From a checkpoint of a small mixture-of-experts model trained on Wikipedia.
Experts: 64 experts in each of 13 layers, 32 SwiGLU neurons an expert.
Below are experts of layer 6 (counted from 0) of a mixture-of-experts language model. Rows are named router (the router's row for the expert), down (a neuron's output weights, with its number) and show model dimensions 0-255. Each number is 500 + 25 x the weight over its row's rms, rounded and kept within 0 to 999. Numbers have three digits each.
Before each expert's rows: a language model's description of what the expert responds to. This comes from a sample of Wikipedia text that the model never trained on.

# expert 57
It responds to: Name pieces after M/R. Second word piece of foreign personal names and words after an initial M or R, such as M(our)ad, M(rid)ula, R(ud)olph, Mar, Mag.
router:499470542499487452482435517460486474486515512477450526503474492515469547494480493494516513515466522483465500539438499546494511529510474470519524544517543524529491513545493500469504549545496494464508515520468503500503518480484517472496528486520500481469500519516538474475497527448482481495503486550466487505494522473497543466479531541507529500494479581507536497493494518489432489474484566496496452527476525490527525507519488530493468545436536471508500480514459489471468454476511465485490515526493492475489505466500502500494537497504484519483508513486526508514515526496532518500490508524494498467473491471511476467506479455537502488500494512473529506498471479491507537508520522490522506507467500488487467451469488531522477531512542502509490505482483525484466511514508505
down0:491551516482490543557509511508515513485439500501486500517472498454483457508509471500529437535522569548521516525528486488529497524502511499493502472499531481473491540531506525521462506472501518481525500491488531473456501473502452514497547557467501503474527489521506534510505487487494559480481532497526495502504492473529500482495538465509482513492515457484489525529499485513497511513482482488502486485494509502448507523517458526521510451511508514508489532512504500510488484493509499505544496509489535507523519514513534527483493474525523548511504499497470467481503489495491492495516506502533509509476500478507536486443470526488493485501488547531509507458540538530540497498471473503484561479466499543540486533487526535459518442551478495522535501452489446522544520504518505
down1:534513478549511493498505515522482486539510476491516494487467478500503493492477462483494496505461527555509503504462459501489510497482511481534519476546524520506492483484449510470511441456481457509525519511499544504510465505490546507508486540510515524519495468529482483564474504511505437511523503569502491477513504470459507497512504527548514494499466494498515511497502533479541518492483490498476513472488497496530511533502496561593517549458524476510468495473513487440473482531500551491496504505510497516457488510504476489517504445508446460502485524512495517509523510504505502529475494510464511496506519529453529544516502483521499444491500513508475509504506504458562501518511530523481484543520502496486504512498471524511533504480504466521545511507479521506456473481507505
down2:482539490528552462540527469535498434484512560519495484525482501522502492476492515498528510464518493512481481512495502514540486461507497490505490530517502446503509538495533486500500496494522459522508498503491496480501537529474501520487501505522519483509452461449521482516510472532488484454486505488501516492477510478517508474468480464456525560514492543515505465555465547478472460518491478539460473528526508533484499486495516479495493532474538513508497529492463512477500483473518507459470527482481512536481490520509513485542498455461514482514528517538505511522466467501471462541480484521481503520473502508528482558490496520482463493475493525500494524481496448511557516512505486520473494559521508526506505511474522543503511471518537480490493492481490487553484439505456508
down3:499506505451518515467475486505498471532519494522448479469524523473515579514489477502503469515479501524485505532498473465490492551535501500483456524514560470540512515501499512498558482494497446498508532482484477526493506487496477465510501487541533492505470558501500519492500527500453507505537491466480527475497481522480473468490501475492535465508496483493468517565540486498522445509485515491499492495537468513454519500508496508463498542488523543444493502523517515509498439502480494536482499536498537471496473474468512484489493495442512495496501494504556537480472483476498498504552495535494496494521456502508491522505507503475499472522512479507523490458484458542489498485495517465490483476481474496504482533520533541507505499503465531493521526553481495469555502544514523
down4:510501489513472507489479500462487462549480434514477489520486509510481482492493473499521498491455468480527503529492518467450508541445491490466555499533492541502507472523513492463466525543523545498510500508521465514517528479502488539510508522522501531467521527515455505508510478478524458496530550554502522472547535491500491475514515500476479501479507530509452508539485494515522510506520522515517470515488479471488479519494499515507499499481507508484485524474493485507549490444513509478500506472479467487498506533491512534507519496501505524499548462511438481541532515509486534499477497521514500514455545476453484534530425535526471493464527502540546499500476488487483474482526525462494486519520494538447517491462485474527502520474522499529496513530549486508475507493502464
down5:488563546478515529519541497503530535500496507529458538529499491509501530511499515526517486489505546466534509495459504531511530515458464458514541524512561469455532477548474514497499488452516525481470470442547485466504493545478482512515504505515486525478487491491531486515517451505533492511509521504468496551452502500491497490533484497472553515473517491487487477530478480494541493532481462525475455461459465513457485495472508520508498477528460441494509482491533529479470495531482542512496518468508486496513528521479497531475494544546495534494472490505465514465469508525491495490519502547500493491488472512492521485489493512523475517497507503484513536512508491503539506503517493502490472508525489481492530483511488480451517518530466511527435484468495486488479485499480550
down6:517540505496502530536480464482526534493514505493516475440481507514479524494531500543489503538496526499459493486505488522516521516474487504517487473478535525481490498485493555531509507528473497507540467530510549486458463476526469475536539477464481511523530525532507511512507482457466486472510496514489492490522540503507512531501508512481526535508524540491468507530507457457513508507513535508517534495483523488530531515494469506447539502498463513560512506500501548516517487496527476547511444505522491471477563508542545496506525562446483488500456516530467468507496518479494520486504492506455517503484489473488513504520537509514511496464528484474490495491513575515497516522513512496497522520535504504496539497541540460508519474525504481490500494461532507530525512512449463
down7:426506522507509517527514473488456433475484530504497468479494505471504487521483519502468466447508494519522538524524560488479484533510491463515476474487519484466513529503494528462524484525486447555474506490511444487492502470522593471482499552516525523507522464469487497483488511513501519484493474458538471484526513483461485488507508462475505472453492482453532501507527493492515496477487516464505497504494517504477482453522506482487509466496564507543503462475538449498491466533461537503520482497475497464491504501461495519503499480513500538496522508495520480462467504510483498496483534502508513513482538493476515482504512514543487525486493495524496528508540453502495508485501486492468529503481536498440494464464483504482471505525489471521476504522503509502534471495538494

# expert 21
It responds to: Articles after prepositions. Mostly the, of, a, for after a preposition or noun, plus table divider rows, as in record for, makeup of the.
router:511517515539530500518493506517501492460506461531503492491482514519507521497488493461556505555507508526492539488515517530559489482469510536481468488473517495480501487491495499543450515500518507536505487467515467520502519533504500486483496482540483517472499478495537501456504479478518505529496477477518511502473528554484535555448513474498521476471522496517517529522483472516522543477550473517475509492518516507471499524496468507504482526535528519487480521482532485474540490521450474509506502530522510524488471484503453548543547493504509486460484512499516506454491482473480500520514500509503486516497459534507475471459477480476533520517538451496445544492506538526510523489450467490497513480507473518547494488477462525458527524507541486488482507543549470531542476473497536
down0:501470478466491430477502490555486534540524540524506490502517478510456525521524529465525493406508478493481539497540511499475517488512504516539498550505510486463507457462532521498444483484500496469474522550510465475454474490495545494496479480482487546484494528513510525499516536470499493569467553513486505536472493510506477486513521495526489466528508518532522510492502489525520459496524508498467534479518492550473488505458471496513541458475496477486495512479500525496515482482515461478498506458497504470500518494519503501477510532447480498470495458502465489512496496478494480500529497543537486470502486482498452532516482471498508479500462536457499516467502514510497445447504506503475507525512453498549538481511497492503535489515498491533509500502505516509487508504508510
down1:506463506497487521489537495503513501505523503527517510515523503480514531497477489479504513520470472482446542493519462518471477502511541535481494497478501527486500494495461509465504478485489521463507489488461537502502475502440511528555495480486508512502478476528449525478489505451485509451526482473473467496502477521500474489491522510523509494496519444497505514496502467482511504499466484554483539471499504495488499553478523510542481485501470515487474573470485470511480481507461513535529489542460443477555532476515516516510492467485460491492491485517471513484462461517527486479502555487522518499536510479532479543523455535476475501479533529537474479514525501511471496509482507487557533506474491473469502489451481532532556530480467526488490478540533518463496490502496521
down2:515486489499476490519508502546509563539480517529513488528485513493503514535515525528523500531516512468519469457526512465528519500461455504523569536515501503512505485510498506469495508501510482535464517525530484519501505539513505468547460485482482494534509548471457442484492467470505469505513516526492477503535533514498499501472494456497534531554477478494491490530502534521521473522499571527529503536493450513516495502484517475503503541476502537491489495458512499476481536510494511494529520499498513550494496511519516524482518466503497512528484517490465534500454507472508489493480456535500502554522496491516446458510514499520473500509524426512498491458472509510480480492472503479473529520506466490530470498478494533468513461519535498497501521491467481500429527539488477
down3:506483484482494487466522447451498551501530489520473471525542492470488493468501546473494473490541497511482491505496476501507483481534477518505501509470496522521497519478494492521433515494501489511496529490484518501490469490527557480514548497540467486536490517493515493531495547532474498507459499454480500503470510540472487500466492503498535455525435489503484467505512538528517533510484518483501577481501493501531486520467494472488526499498461472509521524418476504499498477480471529492512491483528475493514539553504487542501526488496479528528478493454501506522496507539486458480475544476496508561533512515502536518511533487489502467492531498504488517513506530500477491515502543514471463484477493477500503477520461565536519515524507515476503490501501514569458523500507502
down4:493495540557490523517532514475512474510510513504484537503486474517514523498536492557518512540485526528471505489496542533525488459497498529520496529486447542514519514489520494452495544472503520495520475473549462484508528493486509496465517477488496484491492460520508504522487493486487493526506455493494465510451497503501479529582510481458486506472491484483522478524487486448516437473514461532513460487526495475513566514519477494510482527510498527495521480558482495536470515510496521503443513501496475489515490516470544531507476493498514554549515502474479538486492508478473475485490520484488512511498516488535481469485505502507501522522507509464507462523480531494510499484492540525439496486517497459486532489464431531537492540507470513493482523471491506481534484532531489
down5:492490486479505493510477503499482520571532500512504521482449519509519452549473471500470517514506511534495516525474503456557523497499539509507488520474472523490472467521522467485442524536493519518487499537467508514482498528513513505500491463478489513505513509511513486459449548486544521516506461505499450480456514494523485521507435498481474492484537492522474466452495502483492481511448470480472527482499487480509518486539467514481461502510521523489479496467501530505518506523512527475483531515535498471488468504473514517461479502472524490492477503515464512491536480497500488472502503515491489508501491476534504464521453517549483490457503512474499476481570482530540542479549490450498540479560533463525506509474467476468496462502502531480481518510459460492477504504494490
down6:511519505507507532514510484504482508535486510493492512508503550535533479499475517462477505498527516517456538487527544475507504474513503492538484524499488532506489487526476475516528553502439517517499505510466525494509581507520505510549480488500448491538532458480434482504470472429492513474483512493469468489536524501508512506494522518464524483537458547549486504478474479489518455512506482491524489521510464459525535518529508473507527528510487519450527512520460530519521535508498503504522492479527497526499506511529499511507489533477541505488474534461529445496478490506479502495538499545506522506508557493553530499537521489466527495498530537499501520495485509500506464455464539503452507503522503484507529523489515526529548460513480513506498534474497504497481478505514527
down7:515540474521494477516507502461509496498550502479459542498482512540456475526538536533518533518490532500474542475487510530465492511456509481462526496483497481498524496478519481498484528489495469516507545499498492490482475474524540530561493492491508496527478528490499471446498482539535526455485493508472483492518475523521521476473480511463493492503519541507517460439524448498499481497501491513480460479500533487525493514487474515435477467453521536470522554515531528508499497497505493487530485503491491492517500525518498501505514470529506508526495496478500482523535479509567459494531511474501511527502441501473487488492442517517485487491559513486514465509508471452503529546487475508529498476472498485538490483477446516538508467505505521491440495512491503476529544507501482

# expert 2
It responds to: Month names, word-initial pieces. Month names after a day number or in/on, as in 23 November and 15 June, plus the piece est inside words like semester, festival.
router:489510485497521536515504480470486453491489488485501516527477514523484525531500498500513491464453510458488451542526470478479500497535492481508488475512516531503526511449456446490479550477516551467472539497469529475474493514493482486484536517470483526523510477451519522492523499475480494514482547516495480471459453484537503493506535490500472521461445427483474512518496507506502530473496498466501475480481532502523521467471520510509452460487508431496484450529528496478533469476534505488505493515479476515492523473479515517527497509469448489473511502514518511496504500525513498525512503517505482462490512488498493472509495480493458467484468507467525466525501453517506546502476496463514468484517532544536517524494493489500492508543519459471503466500508462511560536532519515
down0:511500491511504497498510486483482516461532478525532518526488490467516437546534458472529516491516516558522509516544510473472511505478493480489484487488483512507554484501473514513503503540509479500486491560496498484459512523506532530442480508488458500486459498460503496493537473442528503515531520499471525497507542484512504497495484439503501487482551489496524515504547509501505515451483524446499521507479472495481485515481509494520466492505508476510488497480546494485530494470491499457506465550493525548496542473480466489495561483493495505459491482496502522525482469552494463517450466477538497512468525527512497502500495493455521480532532488509548498481481500548515525531487506502472542514503532507515429495480480505467487497480496522547510460512534494488475514458517494
down1:490525505503493522510515547508501511520460495486525527495452511511493514514504501493484497510535521442504544523448471514491477491502514535504521531517486537526513490554489536471562485504508523451470505494519512498525496528497428510541546486518499535520488474529554527500488493491532527480480495500494515493474481513527493480527477539547541485519482481473522489512520493521503461424513545496512536529509515511514516499514511505471547518450540519466521509507504527504519499512495507486480492479514491499480503494518496502457490520519506516476517503539517521517513534490464535531506510516495506459483546461482533515521544504530517537474496493518479561481511452560481497491483494468464478544488532463491462493502504535521521523526493487515528476507455465536479497527540499
down2:530532526464522497493472526517437491511502506474499525513500500521455490502487526531513497492502501505457503498516539489503534471535514520519502558503516493471537499469488435464471514485486460484512443467457465481505464502484502520491500472481533568501489468534517486500521531489517507501509487510551490459483499541514468488490481497536482519518529561495498495544475493474485482459468562555488495521468507473466466515496497476461523496480520509507482439500494523506487487522518465516490505542454493454478492493530491490490475502508492500536505491487496483482470504520536438521525516466483482452491547505535520506500481486474466463518550513458513502465502534489487492528527486511485507526493479493473497488468494515543480505470480533519509450492539519490504496505496491
down3:482487494474516433460536507480511509524477510504498494481499552514530505582454497489541538476476466469516465501472482537508521490512508510528440458481479526525522524473502510535517549537544512511418506477494494499528480470495484516505504494517479519474496484472500534485502509491508501496501494500485504520511506484490496470449525523508481506473493481511490504451480505498524483500475533472501507505471525514486512475548467460496488489484489524553499501462539495509485504533500425430476522500465480476473475498457474483536484514514554470469472509476487505517516500491501546484504480490468490535508489475460494490496506522498552548462477518503488508521534528500487505487475506479544532491490491479527477530510521488505523471461536471521472487484497527490499540491486519
down4:496500478478497499454493519501502521502486468492505492504539499541496511468509485485506479498496560514477534494482454534455489484459517521499475474480493511472517494550521466533505472535529462518501501470469480547511525479517504508493486535479514517510482528522517547519505524512497475550525496481464530476492473515451502538491474471503511524474495477510545518474515535462494471460478481489494548496511527515488500480543475451497480520464507487493513489509519486514580524539505523490446544473487475485497539481502492461493462483490526481499517534484505472486521514492483491470484524497486500454511492532524508520515518449543513491545497504466486494473551478528546490482531512491490486493548429512536519493508519525547523503520493441516496509507504484481470528510482456
down5:504502507508522496478504523534500487520496485528493503532523497519419518516479520491512503505495503512498485520510496475486535484483520526497526503495525481509526482496498508482437556514502503485444532483471470496496512462519512449535484463505494505443499461496461479505506496473491504484485474517524520479552535491477498554456541538542477486528497509473471475469495510496499482493500484567482547524516520471516473520497451515491478565494489493513516502523465476496488484526485492521467511501511416473487508514482454539526511509477541477475490488484490497508513457516467484507492515508488507515479513492529544526531581470493562514530526510529481475531502490498505510491525479499501561530558506489517476522471486479495492529517494513515464487537473499520519484482515508
down6:503493511483498515502492530488546506518500539505529485558483499505463514494510495524463509489543498503481508523553494546486533485516506503509486499496481489489469479531512464498511471466499509521532524545565468466502529496483494501484527511489520507500487495493492476467510492491512515492506502548485460494507427514460483501529441493510493444524501470464499512496465507515485486500512503515485511481475505483502483489525529558533457505514506524494487494542497498473525523532548497475495521515490428485513448543510530442485487516550500515507521508527519498489524517477479477524474535482469539519507483513490487514520554481531543482464491456504484473486541505458456489487473500525530487513513454532512563501473501541475489546495496507507515502546479473509513442501470510
down7:520497483493532489545478454464475513515529567493542484500498484488500529560516525539464515498466522459491515473504521496516475503540469498506468532526545513500436527468449496510504481518502570537521531507484542513495518486475463529516510496522514493462529507483503511485501466478512490483525461522489510514505510518518496527518502517513513520527480503525566477487515534501501529499474504501508523469486482514513478464481510477520502451523516552491520504488493490511494531549479512472492459543512456481483511493486549505518504503482469482517497503503499510518509504475547552464487511439524539465523513507476488443546482515501509505507467508513525503493492464490512498506480449488506515501508526524514573478528473505429515477491463504479512502500516500482516506464521498

# expert 5
It responds to: Pronouns and name fragments. Subject pronouns like he, She, I, It at clause start before was/is, plus middle pieces of personal names such as J-ody, Cath-y, Sus-he-ela.
router:465477538492536515521490494477514519469516518471479539503487491477486487505553462486511547544499525484488520498522472502524459522508504503481490509509520521482540490511446508508528506470524535479529492477518457460534536513509517460495477508492482505470508487494494529497554553491512557510486478506510482479517458555486497513548519506525459531485466468512520467541502517493521466525450513541465499457505533512546492489515512555468473516514531496518504484503499535488503483494506456474534475490458482499488512536490519487487436554503494498500494501517531513495463522524495457513496522499537451475473512475507484467478525538495509520501461534451543469513506490500486504486512532510490489535491531481540495503516461502545461482482509505504452492468453495482477499502510498
down0:518504512501502503495488469457468494502523477483517561494504524528486480547465531485484520488465486497492531520477532492538468502492503506536487475525441532500526520459471473482505466486509490518501545480519499454487500506528468531516524508523486466506498474469467469489491532510483511460524490547495507569468494499513547495527478524555515542529503517476483440506492520498515474492478495546475567508507490477506546532465477523493510487516502471504456551478490477544516460540508497504474473547488511493503550497503510544493494506518492463518486483516502515492547516529512463478487513462451507501472485485504499504515484474545462495509511500520505492506459506474500498501487514514511472539506513479538484516497506569459482493510497489443499515471470523513485467470530470
down1:515457493474482516537522517480524515520479519483491463488505466513471477497492510544500488521513522497542478545489518491476496507537481464509477466494536488486500457470476485525511463499493512532465515492503537490515485497510469468455525500507479474497491504461514527431502477519492453465514512485511550499454463483516471490490474537475472508485487478522508479534467483526531538461513502498499456459475541482553528512482495478489460458475447496507519519493481510518479504468530505506488511504485527553510492474527481510522513493518492486478501513464514469453539500522498523508487515533503493478502481536537467534476453474508495511488507489504424507527516541537481544512500488449504484514471524527499458538514529507544457514492552512498524520529518516506544494535494489
down2:510516527497505536493520495501505479528506483504505513463484459496484446512482500503491502490472478523543468472501459510478505474489495527506487480468514546519526523496475518468496513459470490501471501545525498568541500527512523537503501483445503526504517483526524499468513529505488508472517482474509507498492460476490476505535551525491518491475473529523508461495501498500514522469497553505446469513481523513484509484500496519502518517504473502484528528532504441556497483460485527505519526515520522474536506484527458521475465531506463483489525514487533501443487481477508505494566516483535534497505522478521494510488489422510516559501491526522495533518499448520430540514536451509464477528468503513498512475513507526532540479495518492525538510457517477487469506476492494
down3:503487517559508500458488501493504500497494523497529481499528518494475471551519511489493512529530506543517475529507543475489540469465459453504492554489492489494483488518512517502470470555475482470476520505461529536512470427484493492540547497491508473494492499501522530510515510497447502512507474510530499514505490472515528485461514511442530481520543521491492485466532509483507483490488484482466484533538513482466467520512468498576490510479461501463532482509480450518443498502511463487486537522544492475483454493487509490525510514501486537510485529477562481456525508539503494450485508499456507508503522473531487492491505459518502501496497493499467502479509504517510522520506445477484464515503499479493469539480514520481460504508509516431499490482452507458523494504504497
down4:513493479548540488525505501498548500499501503486502501487483475517522493484524536498494536539521514484507482467443534483534484553486467457539516560465496530495534517500463495527485466472481502476526516482503442474511494511489480505479513465514574488478465472501484472525465541569519530464518517541508546523500503459519504469484493490504525469495469504479486541523474458484465504523490512473484480522485461531471512525517535461507514499475520520496506505523533484514485460505478517504498492465485532510499474460458513490499488534529497532511518478483521509511546495467511496477496502509512492497483504538514470567496501540520470543456514510481521497493470474470519527482448483463521516543511528478481503501522503543467482517464495469508516501544496465507503474495486498
down5:557505508498508472516494523498499434477498497470518496493482458514489532506480545540472470518503535504485564476538542549477539499514504517480448517502488519482466529528547490485506474518503492485488506522498489514492523502497504460517483507488472535468493520502536525481519488520493526547547474505514505547512474514483518463490458504524485512485488512473471523490516547513508516529480528517518505514515487500519497459528473501514479509495533520532486515466486515484516510499485508505487496448487511471486557496497496487495505508489477561521480491527477520499525527469491517521520444475494509497477508524468470476503465471493487554479480484483500450516537488517492501496543466547504487519515567499516485497477519503461455526526505437470516571460490465549508489513531486
down6:495487479523494536486507514462520528478500488519470506505530550490503500494442457496500465439497498513559443511483481475502474517494498452495480450470479488467501457487480456482489512556487471511534478462475527496498499503469461464477509491492479480535526464526520507478509488529503477507471517506489537511522491439489557502493518495492526494509483500521491521505491455495510561531567487432522449488523475511511478512484521481441542472515454522480416533473508471511505506506484498492516505483501524528530509486484466494516487483465475494497513482481493510489501479484500500523551520487466524488476487497455499551482476481491511516506508496490490518512494505507522532512476531505510539480536502519451507501493524499496484474501517483485525502542505515473533494496474539
down7:503511490518506486503493526506510478539501519452485515501422468436484510525522487501493539468465472526502486484471556515548500498490515546512568500514536494487509519515531514478495507486513481526541514530509516529535487551482531525473496477536484499471472501456514522455533520515512555471500489504520533489529485509447445480524471522537529486491519497492529506459539520477496508448490498540492461478493494490480489481523520489487472479495468562523484480505500498505465492477487501471482513511520521517475499467499510526467516513484477496439504506486459536475501556508487487498488479444478506519501525485503515486486474494452526517514509518538508520520546453532476494550525510510493487515479494499463490490492509484510468515513529482492562492487513485527510497539516518

# expert 36
It responds to: Middle word pieces. Inner word pieces, especially ran in ent-ran-ces, F-ran-ci and C-ran-e, plus closing parentheses and the pronouns he and she.
router:489497519467483541538487520480526478473447467477495530484467479480468463525511528469440514482508490468505516469505463525486454486500506475526465485542534465495490509506486469488520505477532518470495500492448511447544495512510518509473506531523466543466498464477531513496512519481503519505466510507493472468461470505498537453471504501498455511491516492520449486528483509537495492466515539521479488487512517509532510465542500523488485483516524511528456500519528507521515495491513474490534515517499498518503514515543504522524496506475464464506551483540521502515488480488520498545464482468491511454529518540495464466535508473498507490500479555488473493536471477519494488461452525510510474476485540463507547492511473500553493473472499513504509459470507509461533512490549539
down0:477481448507507509470499513512477527538479490469493500487513498477498481482495537517499517519484471479530510502515481510470523512536485495454521444477506501527478491499463512478483463470509496513542512498466517505522512470509497541420549475532448496497504513454481504487548519541495519480517500476477491514504440458512532530494444516518508466522542529537503467472500502510521509511499483477456573488509488518510536491507534501449501443493488489455469549494504516517519498484501544466524454512486566505487519467506495491539512458511512486491506483514532549506498487530509530504519532490520503571505506467552508537530487529491495467495486464513515518511517482520495476507505514477545501517482491510511489494503545508473479525501454478471508497488530485501500491518478507
down1:474501488474492523511515511461502462480521456484503507458470469508526471502520509528496421522496501488478485498494520498480488496472495471491455521496535514513516482489528508515517474490499514470444503511481450502525529465505473515524505480506459535488480486507524523481532480518471509492499497542482504506534470496518492535516497508516490486531530510491514448477482496514514504467518510438538525543501468478539476512489461441470459472514476485534467492532543519495530481496535519514466497517461543535464439508522528522544500507496533488531532521517504498517520533542497464558530500472467530513536509478500488440521509496514496537498496499510515502522529510496545497518502515499479495522511529500503527550492496504511528528484496504470517463431459517495535529519509457
down2:480506489509495470491516471478480485512501553516512503520472489484469516506508522449488485495538473469536546498467507520531474487557487500496504502457477514469516529488528500532473477548492511481490446560516470488536527572460507494511525529559517500487516458502465503485532530495484525496495514477494454549495506471500492518521514519501477489432469485440511489500535520497489490480519486526515518495506514501532497515508523465506494488503543459491502504493509493543480495507498507495491468510478529523468487509493498470463505499505493562469475514508508473465496491516471480481506504514461460501484478492493483501517491508475480557473493516459523503482475472470478479495506477513490479550508534518518467478539521450514412496482469533507480496527497484499431515506475483
down3:452461498509443493472527529517505467486497523479484456483498531518475503511530474519482512471481546466510519504486513515557512538499528519448516551512520527514511478464528538477462498525490512511460532529481478509509490491489495499518532493495464480497483520482494465509486542518531490535446532516512514495511497494537504485525513492503451519531482517507478509497510510540498465493505452533487502518520474474518545484552501491482497498444511496506491513460468515493488480480484524531477544524467496502510503481490529504543525481572478448525488513472498524507491515533466480483506521491488533458499468515511469508483471527494475499485513528493549495501517477490517484488449499498489502510464480558511515538489523444499532473482493550523471519461445499519501466544479508
down4:479517523484512503474481481521447474463503507469486478491512475487467539505490502488485526560537491486501502473493554530489494492526502519529482508498489498492524523480497476495491488468470476518461560496554478507563474487511542510501481487520467516479489478466486482459517481480512501508501537494487458499556437542535454512511482506517481510532511467513516509515459494508496482517495489460479469511481516521486536502474546537526494508579498501487513510521472489466470542518518496524494514515497491463500474542465489481483497512488487501500526487483510479511538519510542509462489494524489502515465457498544495515501495534471473450467515480517535512502513490477473497502504512530486441504500477532517520489518449535517454501546528461557481470501463511495480473537493530
down5:495551473508476512469517490540482545477549492503485554483498486472524539526499507482514510512457490485562515517460509494502524509493539478489515542494480523511494530494514506502459463517472511525515480500500462553484482487476432507497508512526530507496489467482510510509560489533548467541539473463491503496510461471498511483485490482464467484478528493501497497493540457515520545465476473495504463510484549474483499492490511476500509465490515491528536466479503487511489475497493483484523487491485533483516489457475518497493496498527489494516491526509467472442508514463496495474527513487516494487488502502527466498452526494484529503513523498486544526509515472495556533542510499446499460499544538545464493467532511508490502511480476506553479506468509506463543454445506521
down6:482478527475518458467483545493474498533513505506547476487518479522459481503504536462504498543515515465486513527478498480491524488503461492534537538503489500547531481493523549510522485475456548476519494471517513486480514514472490509504505548513449482501501510502479526501480541506517501525493482457483482498515524531517491491500507515529510486505484538518500467518453531470518510490475503545468544572499501533465490497532499546575513543498499493461475547483489482492503509471505472501511488477483501510530471503547501477463522467474543483522502531499484518499463450548536513489478468531488474475497513524509509461472539526489516464526512549519513516451512492476440526483505478469482471521516483483490485541489521483506506499509537466495507515499526468509511487519536497
down7:463485505518496460474518542522515525480548535512507460467502480521500516491513508519505527448518481506495501499462442471484479498530474457459536498523473461476531496501529500477492524438473528463503484436519491512475512474536521482497491500513503464465478523502476506440504506487526477525480539506493501519512513494489483542484465504516518490522497490492470539485520484512500496493456523470496485488499498514457465422476511464492505455528462502515456501490526460524488488493536484506506434457509519475525470515514473479482568471486531502511475479492508521489505510505464564508458506529497500544530459518501514548510492494514495539517480464513518475496509543504508509516496479516469492502485466484505501525462493528488485490519459486525524466507538491493516483520478531

# expert 39
It responds to: Taxonomy and name endings. Genus and Family labels in species taxoboxes, Latin-like endings such as idae, ana, ia, and cast-list as.
router:526533505488532498471500515497519496522467536480503504495489463516468453494556538536473522494497489521499525524524495475478534533525523495489491464491493508482543519497514528471550523501471497485500497504475551487493522505506564509482540492511496473563523473485512538454514527488497533486485531500497530507523508469493468489523511492504458509498498521492565433503520500497480519513529514538507480503515443455464507507501451515467489465457511498500499491517512528525481504541484481486535481560490527506501520515463497458481475509464463492491520529513510456490495500492526499511504491493558457491462532466522528522504525501544494512504484529542493530534494487512483553470516501492513469484474493475482487505480431476508478468516523498487488463469488462523528544518500510
down0:513454488485483512517489489492519531542473498485501507548452485476485461505480528544459503492486467485488513515496471488512446484485553497490498490549510497505499497507528540485498527503523531487526523474494525512545517525477492483498479532493535489490497509511463492504519495535544495474514492509499435489507526492496493491487487467488488459452467492507483537505510509532448525495462497489468520483496520502513549468489501471518504563499510539478511502538514480507531476476486452458501506498479503498525518496568490491494510496503487480478529517532468490537513547526547504497495527508508499501458464509521550483551528461466527533482466521534474484477481502514480565517500528487491545490474503494560499475526557496524557514511505517494489445500515482501492547514488485
down1:459474548538534505549442523479507502475421484520509478535539524480509479516471513540484498477487497444484537470520490545523521533516509544491508456478447470523496485538524509515454530515548484505542506496499487498454509503511488526470476501500477478515515515480512479500496477517507528471483545507472482482497519511541514510515521503488478504496491480507518495506499513527542526508487561488484453517502496531476439506499534506484478481511517477525469501516530523424479512492492490480495490446511507545496502509539521493525459487515489521486498510502497509485491460542500507473508508530527490492522425534481512528487486463503499457508503498491510520492482522548467483481485543498495515481514509529495507521500484459486524558482501544495472488511505488471460498478509478
down2:523502514477482462483480514509497497525537508505501491480489525519479518501556464495465536529466513510508471504469512456507470436508545428497504530482506509516503474523490461515465504526471534452469500504506507527508506480478475477480413508466539528467535510504494411520520529489484540487525481448491491486483481507538516508523488503527509527510478520501512553489502530501515454494502509489536528487469514516549498513495490567477498519489482492496486507477476520502485485493509452493476546469503467514512495514516506510501513504508472500496485484510505518521476511504501492500495507509492492491458529501492413503476517517497499452498501512470476498467534476538488474495539507498472512517509490504498539537488525503511446487560463528527479542492496452499499495482527522
down3:517511486463495462516491513485516515521552495565522532506506496517518513525520556533516508522505513502494531537511533487512527521504491468548525553481455525507483513535475493466466511498483463542463480480488485540495500498506484502536513499515501470514506501511488520507517483541498524467470492490528514506490496510522498500475570482520501485472512477476518456477481492467523490523489524519532532531507521527478502516441465519500481528528465514482460536511533503487477490509488519506490563489509520486531497523479475540473491463548511529528507531559522449488516523468450515496505509522516472503463535524556466529500485505521465515465524491498508522451465486511519530484502456501522506503506492506487513479505461558482519514530493500457504554516485457517480495505544509
down4:477530515482528493500480474450485510504519511477530535509506469445465524517526515545488483549509475506471486539464494511499491505487486554490476520526472475485525539510533544480500520480496518469452467550498512431500542472502518536536537524510513484519485462515521493510473474472501540517506513441541513534455482528509466473471539494479504500492508483492525471487527514489472505519472483553530530528512531484471492489512535470494479495471488506521485490480493555469503482507521499481487494530483498486527474501482567531499461498517499535521486525525479488512486523549505487489442537546500474541489513497512501504508510477495498526468454507507508465498518486538555501500509493509495504466505509426490475473488482505474530472477487481491516482481484485521478517503533515
down5:499498506501520451529525605461492505512478534491515506485452479466512468533510518489502545526514502500503503524472513469488491468519504452522453467501441498479511496496507544512480541473518535515496536504486496491524482477496520488464479507491504521548514520541537503483493478493459533535481498471497520512481489494483459514486511526502475504473504498504509499492561534516497479492455471533524522494489548527509468520486475490448454504474459491481499479516472507464491478473503498459511489483471512479490433478500470534464525489471517487480483477501496510478541502490517502543486470482540489508506507518493476554496468478486493504454512517476528464497469506542502507515553484529467514513474509492537539482512489484477470523448500465525506491520495487457477527483501518
down6:493536518519498526504545530520492492503489505460489498471486500498475470510511498549486486503493526490532495505506556471544506498497506493457513495492521454511495503448492472549509484521490535541500482472555545540517466478496499562491518508475514493457510511472496483464517493522495505474499505489495479537494491472514508522504506501460500451534488514516478542476537526504488478514440472499528473489477463443462524495480447529488507472488480490528502473496503497496463499492483461494471461478504474511498504466489484519502505463495454515493421541485484527509518510495498499490465494467537499460503458457502471496504489491515523495521551490495535507506519511505488479498481474506498463554520556514474490503510592491468490505464531510485524522553494479496486534474502508
down7:544541496482470492550491492468529485473556508499448492477496509497477472509515521459534506533459508507521537474476469490499444517519530498486480487471481478518517538489466516472507508501502515508486507466491474541515511517530497511432487505521464486501482507508529477460489509457535490501478532507520510514503496518542474525548537456499447533529518510501529466482527497509495509475484483492457489507498508503498487473467552540525489456518479466496485491515505466486520512505470503490526475531520510512515430504519523473507527519490501450484505429518499491487559485433495523494517469502491505517495510482505513524523506491501507472484518464463481462564474522516459492534491485495502481476510519490516504499502490514501464528422521532518493482494514510492516458466483485